Experts of a small language model: 10 layers, 48 SwiGLU neurons an expert.
Below are experts of layer 4 (counted from 0) of a mixture-of-experts language model. Rows are named router (the router's row for the expert) and show model dimensions 192-383. Each number is 128 + 32 x the weight over its row's rms, rounded and kept within 0 to 255.
Before each expert's rows: "comes before" lists some tokens at least twice as common just after its tokens as in all text; "comes after" lists some tokens at least twice as common just before its tokens as in all text. This comes from a sample of Wikipedia text that the model never trained on. Tokens count by the router's weight.

# expert 27
comes before: " the", " to", " by", " in", " a", " that"
comes after: " was", " to", " also", " he", " and", " were"
router [ 82  90  97 156 131 114  96 127 187 194 105 119 156 117 131 173 148 166 131  97 134 110 142 108  87 133 119 112  66 117 155  70 145 103 142  89 149  98 148 154 126 105 121 134 112 139  93 146  80  80  58 149 127 144 113 130  89 117 130  92 100 165 171 141 145 130 111 137 124 153 133 112  88 185 117  80 159 201 194 104 127 143 180 120 136 153 211 157 149 137 180 141 186 126 106 131 134 105 151 180 102 150 139 133 118 192  88 131 125  83 133 120 191 134 106 134 124  88 133 160 141 134 116 131 125 138 113 138 124 119 115 165 196 109 145  52 146  82 135  76  79 118 125 135 101 129 118 162  74 108 122  99 128  93 168 141 114 160 110 142 137 114  81 138 131 194  98 121 121 107 131 102  84 106 111  59 101 175 113 206 111 140 103 122 114 111 112 127 189 129 155   0]

# expert 44
comes before: " 0", "\n", " ", " 1", " —", " 2"
comes after: " 0", " ", " 1", " a", " —", " 2"
router [137  68  83 132 131 124 103 116 138 185 145 141 141 113 119 128  90 108  96 122 132 165 127 157 131  91 143 193  93 117 153 153 102 110 112 105 110 154 167 154  90 207 149 122 135  87  90 149 149  89 132  92  97 134  99 110  88 108 135 149 154 164  89 126  64 146 146 171  73 183 132 107 162  82 122 181 108  99 172  77 110 105  79  92 164  92  93 121 128 111 138 147  88  41 160  86  85 129 144 128 138 125 116 121 142 155  67 182  81 132 108 127 114 120 114 139 150 133 156 116 149 154 115 153 139 184 131 154  92 121 103 142 109 127 126 137 157 173 152 108 106 111 155 107 116 192 101  72  89 160 185 143 144 165 122  93  89 175 142  95 146 141  54 112 126 111 132 141 142 157 162 132  90  79 151 151 118  51 184 145 165 120 142 149 144 194  98 165 106 155 127 196]

# expert 19
comes before: " |", ";", " as", " not", " than", " /"
comes after: " |", " there", ";", " There", " which", " 9"
router [ 63 100 136 202 126  99 162 124 129 181  95 149 169  97 163 132  94 151 109 142 131  92 109 106  74 106 119 165 141  90 177 183  97 118 104  97 117  79 102 130 143 162 174 130 191  92 143 199 101 103 107 138 116  83 146 174  81 128 137 118 118 104  88 113 108 125 163 150 133 186  81 196  81 233 125 116 143  85 130  67 104 109 108  81 121  86 100 172 145 122 205 138 167 125 160 137 132 114 153  80 113 143 146 136  76 131 173 136 102 141 157 117 153 163  76 184 110 201  33 129 155 133 128 158 111 166 112  90  81 197 142 146 200 169  88 112 131 169 119  94 101 105 134 104 127 136 102 144 112 138 171 171 154  92 140 149 128 195  69  61 147 142 125  84 156 138  99 125 147 146 157  97 154 112 111 104 109 137 111 151 126 154 129  98  82 113 107 110 107  90 175  58]

# expert 31
comes before: "\n", "-", "=", ")", "===", "=="
comes after: "\n", "-", " =", " (born", " (18", " (19"
router [152 142  97 142 112 113 161 140 128 120 135 127 120 114  85  95 105 132  79 144 168 118  82  94 105 140 105 141 153 127 152  81 135 142 182 132 137 177 178 112   0 112  38 125 123 170 110 145 182 128 101  96 123 122 114  90 147 118 149 116 143 138 132 125 139 131 169 100 127 129  90 110 143 121 138 145 138 120  62 125 126 140 157 209  98 143 119 137 111 170  54 222  99 160  88 190 134 128 141 151 108  74 151 104 151 146 138 107 108 135  84 127 153 131 143 121  89 167 158 139 161 182 147 128 141 153  86 103 142 104 112 145 118 145  85  79 125 186 142 162 151 110 146 120 147 146 152 149 152  91 104 145 117 153 127 132 192 107 102 132 168 141 139 109  94 115 158 181  63 152 119 163 161 118  90 171 130 141  98 122  99 117 120 135  57 187 151 166  86 170 154 102]

# expert 42
comes before: " the", " a", " which", " an", " St", " his"
comes after: "\n", " such", "ed", " used", " followed", " known"
router [107  81 158 111  74 113 189 180 100 148 122 132  94 135 153  95 172 186 133 104 103 149  84 160 100 137 145 161 105 181 185 151 138 110 170 147 137 147  68 104 109 127 137 166 173 145 147 120 156 127 156 142 150  84 152 100 147 169 147  82  87 135 119 171 140 138 140  85 117 107 187 119 137 141 127 163 118 186 131 143  92 130 135 121 105  55  96 115 117 166 209  91  86 158 152 156  96 153 142  90 112 125  97 132 126 140 121 104 109  78 197 146 109 142 110  67 108 132 150 150 170 127 133 157 159 193  45 159 144 104 170 109  69 146 164 171 137 139 121 121 100 185  50  97 165 129  55 103 133 209  97 116 134 154 128 163 142 161 124 130 121 180 136 115 131  60 118 118 102 124 200  83 148 136 140 134 166 113 120 138 116  62 151 128  83  73 109  94 188 136  89 135]

# expert 3
comes before: " |", " is", " were", " are", "%", " had"
comes after: " |", ",", ".", " ", " that", ";"
router [ 80 110 134 121 143 110 128 159 120 101 123 108 163 136 142 148 101 139 150 133 168 122 150 101  65 129 176  86 150 203 109 158 118 142  90 119  96  92 150 151 192 138 124 132  74 141  78 121   9 163 121 113 138  93 156 125 141  84 149  99 124  57 149  77 163 147 159 113 118 137  70 115 133 195 125 149 159  96 109 110  94 107 170 127  70 143  70 160 160 104 185 119 125 104 110 135 115 134 153  98 141 128 118 131  83 116 170 113 128 107 111 135  98 110 127  83 107 124 107 126 135 136  52 100 124 143  89 104 136 162 168 164 113 147  88  88 190 111 139  77 112  91 147  85 100 128 104 132  80 131 158 105 122 143 102 154 117  80 133 129 187 116 176  37 161  71 155 107 154 120 175 112 144  98 107 127 161 197 125 116 114 127  95 104 161 173 167 118  96  97 112 189]

# expert 54
comes before: " |", ":", " also==", "==", "s:", " medal"
comes after: "|", "\n", "-", "==See", " The", "The"
router [ 72 155 116 101 129  74  84  62  95  80  71 132  72 135 162 155 125 122 145 150 162 161  81  97  74 135  70 157 193 156 184  90 108 131 107 141 130 148 130 106  99 136 123 129 156 147 112 103 171 150 125 164 146  96 127 139 148  91 149 151 175  82 153 103 138 131 148 118 112 100 137 135  67 179 163 134 134 179  73 127 155 137 180 176  72 125  90 123  91 139 163 119 158 132 149 213 144 138 136 143 125  75 104 109 159 103 122 111  92 154 121 103 150 112 119 155 168 121 110 120 124 163 147 165  50 147 104 103 120  72 160 135 119  94 130 134 140 169 108 148 158 100 167 113 154 118 122 122 152  97 176  87 111 143 148 169 150 146  99 105  87 123  95 151  92 129 125 111  85 135 150 107 174 136 135 125  97 169 160 158  96  30 133 179 166 105 125 166  80 146 126 151]

# expert 55
comes before: "\n", " was", "The", " is", "In", "=="
comes after: ".", "\n", "s.", "\".", ").", ".\""
router [117 166 163  79  98 157 131 122 118 103 159 152 163 177 172 125  96  83 141 157 124 156 188 111 100 132 156 117 168 159 128 135 171 153  57 110 125 130  68 139 213 133 157 153  97 171 144 144  84 162 137 121 136 140 129 137 153  91 156 106 136 139 129 122 149 164  99 121 117 111  22  87 131 125 143 132 113 145 145 100  79 134 112  80  89 159  65 122 187 105 204  71 124 113 111 142 111  53 161 155  88  84 142 108 116 124 120 127  96 153 121 134 153 114 162 148 124 131 206  93 216 103 110 148 135 117 111 121 140  97 101 101  93  75 182 118 110 124 133  87 100 104 109 169  95 142  89 168 125 111 119  90  50 192 140 120  77  88 171 145 168 164  82  85 157  97 158 129 151 145 117 123 152  93 135 151 167 163  97 113  94 118  73 139 141 146 168 153 102 191  96 180]

# expert 62
comes before: " |", "%", "9", "8", "1", "6"
comes after: " |", "|", " in", " on", " from", ":"
router [ 75 158 170 114 157 195 143 112 170 178 117 128 135  69 135 121 115 145 143 161 122 119 156 171 113 134 111 120 174 111 112 152 142 138  61 192  91 107 153 131 147 120 187 136 142 114 146 106 130 115 146  91 116 138 145 145 127  89  75 108 110 134 114 190 182 137 129 131 153 168 158 185  37 140  66 120 141 177 128 122 169 173 136 154  67 136 109  77 121 145 195 129 142 120  99 149 142 170 122  66 128 177 103 106 109 168 126 122 142  93 171 155 102 146 134 151 125 136  35 109  66  90  82 154  80 126 145 127 114 165 172 137 119 142 162 171 107 139 153 139  96 165 109  98 115  77 137 113 137 134 162 102 150  64  74 176 146 157 129 186  85  69 122  79 131 147  72  92 139 151 160 122 164 183 141 121 141 152 148 172 106 112 172 153 118 130  89 148 136 133 128 125]

# expert 49
comes before: "\n", "The", "==", " ==", "===", "In"
comes after: "\n", "==", "===", " ==", " ===", "===="
router [128 130 129 129 182 172  98 133  91 106 142 185 125 117 122 131 176  84 126 145 172 108 132 133 115 121 128  89 160 159 121  96 150 140 140 141 151 110 186 132 103  68 101 139 103 138 139 105 108 149 123  83 178 165 178 110 146  97 137 139 128 171 125 110 180 134 151 133 132 106 105 121 140  86 167 110 148  71  75 146 152 137 172 126  99 140 121 153  99 142  92 161  86 139  99 137 125 115  54 149 171  90 111 107  86  93 136 110 134 186  53 152 154 100 136 170 111 138  97  86 179 106 137 115 204 106 135 116 102 121 154 165  43 129 108  75 119 135 151 157 107 133 117 114 191  85 153 145 165 157 109  95  71 102 183 114 116 119  79 192 128 135 174  82 149  99 177 147 111  66 180 139 158 153  96 149 174 154 151 133  83  76 134 119 123  99 148 110 117 175 126 119]

# expert 21
comes before: "|", "-", "The", "==", "In", "="
comes after: " |", "\n", ".", " is", "|---|---|---|---|", ")"
router [ 58  92 142 165 129 118 149 107  92 104 160 124 136 125 137 131 153 102 116  96 176 155 140 100  76 130 163 139 131 118 138 198 137 121 123  89  68 160  81  97 168 107 135 123  80 146 178 147 109 132  80 104  99  87  82 143  92 140 130 126 111  92 120  70  88  90  94 121  86 167 123 124  56 170 123 167  69  83 146 123  90 231 114  29  99  96  66 144 106 159 126 143 103  41 109 152 140  96 173 159  85 166  92 129 141 111 138  90  69 134  82 144 125 121  96 117 123 189 161 111 115 104 147 125 166 125  90 161 130 150 126 154 107 180 121 103 148 144  81  77 123 116 147 144 132 154 135 129 122 126 141 172 112 101 151 152 156 103  85  42 189 158 102  97 113 118 162 196 158 149 127 112 126  83 149 100 141 117 162 123 181 111 108 120 140 159 128 122 113 123 164 109]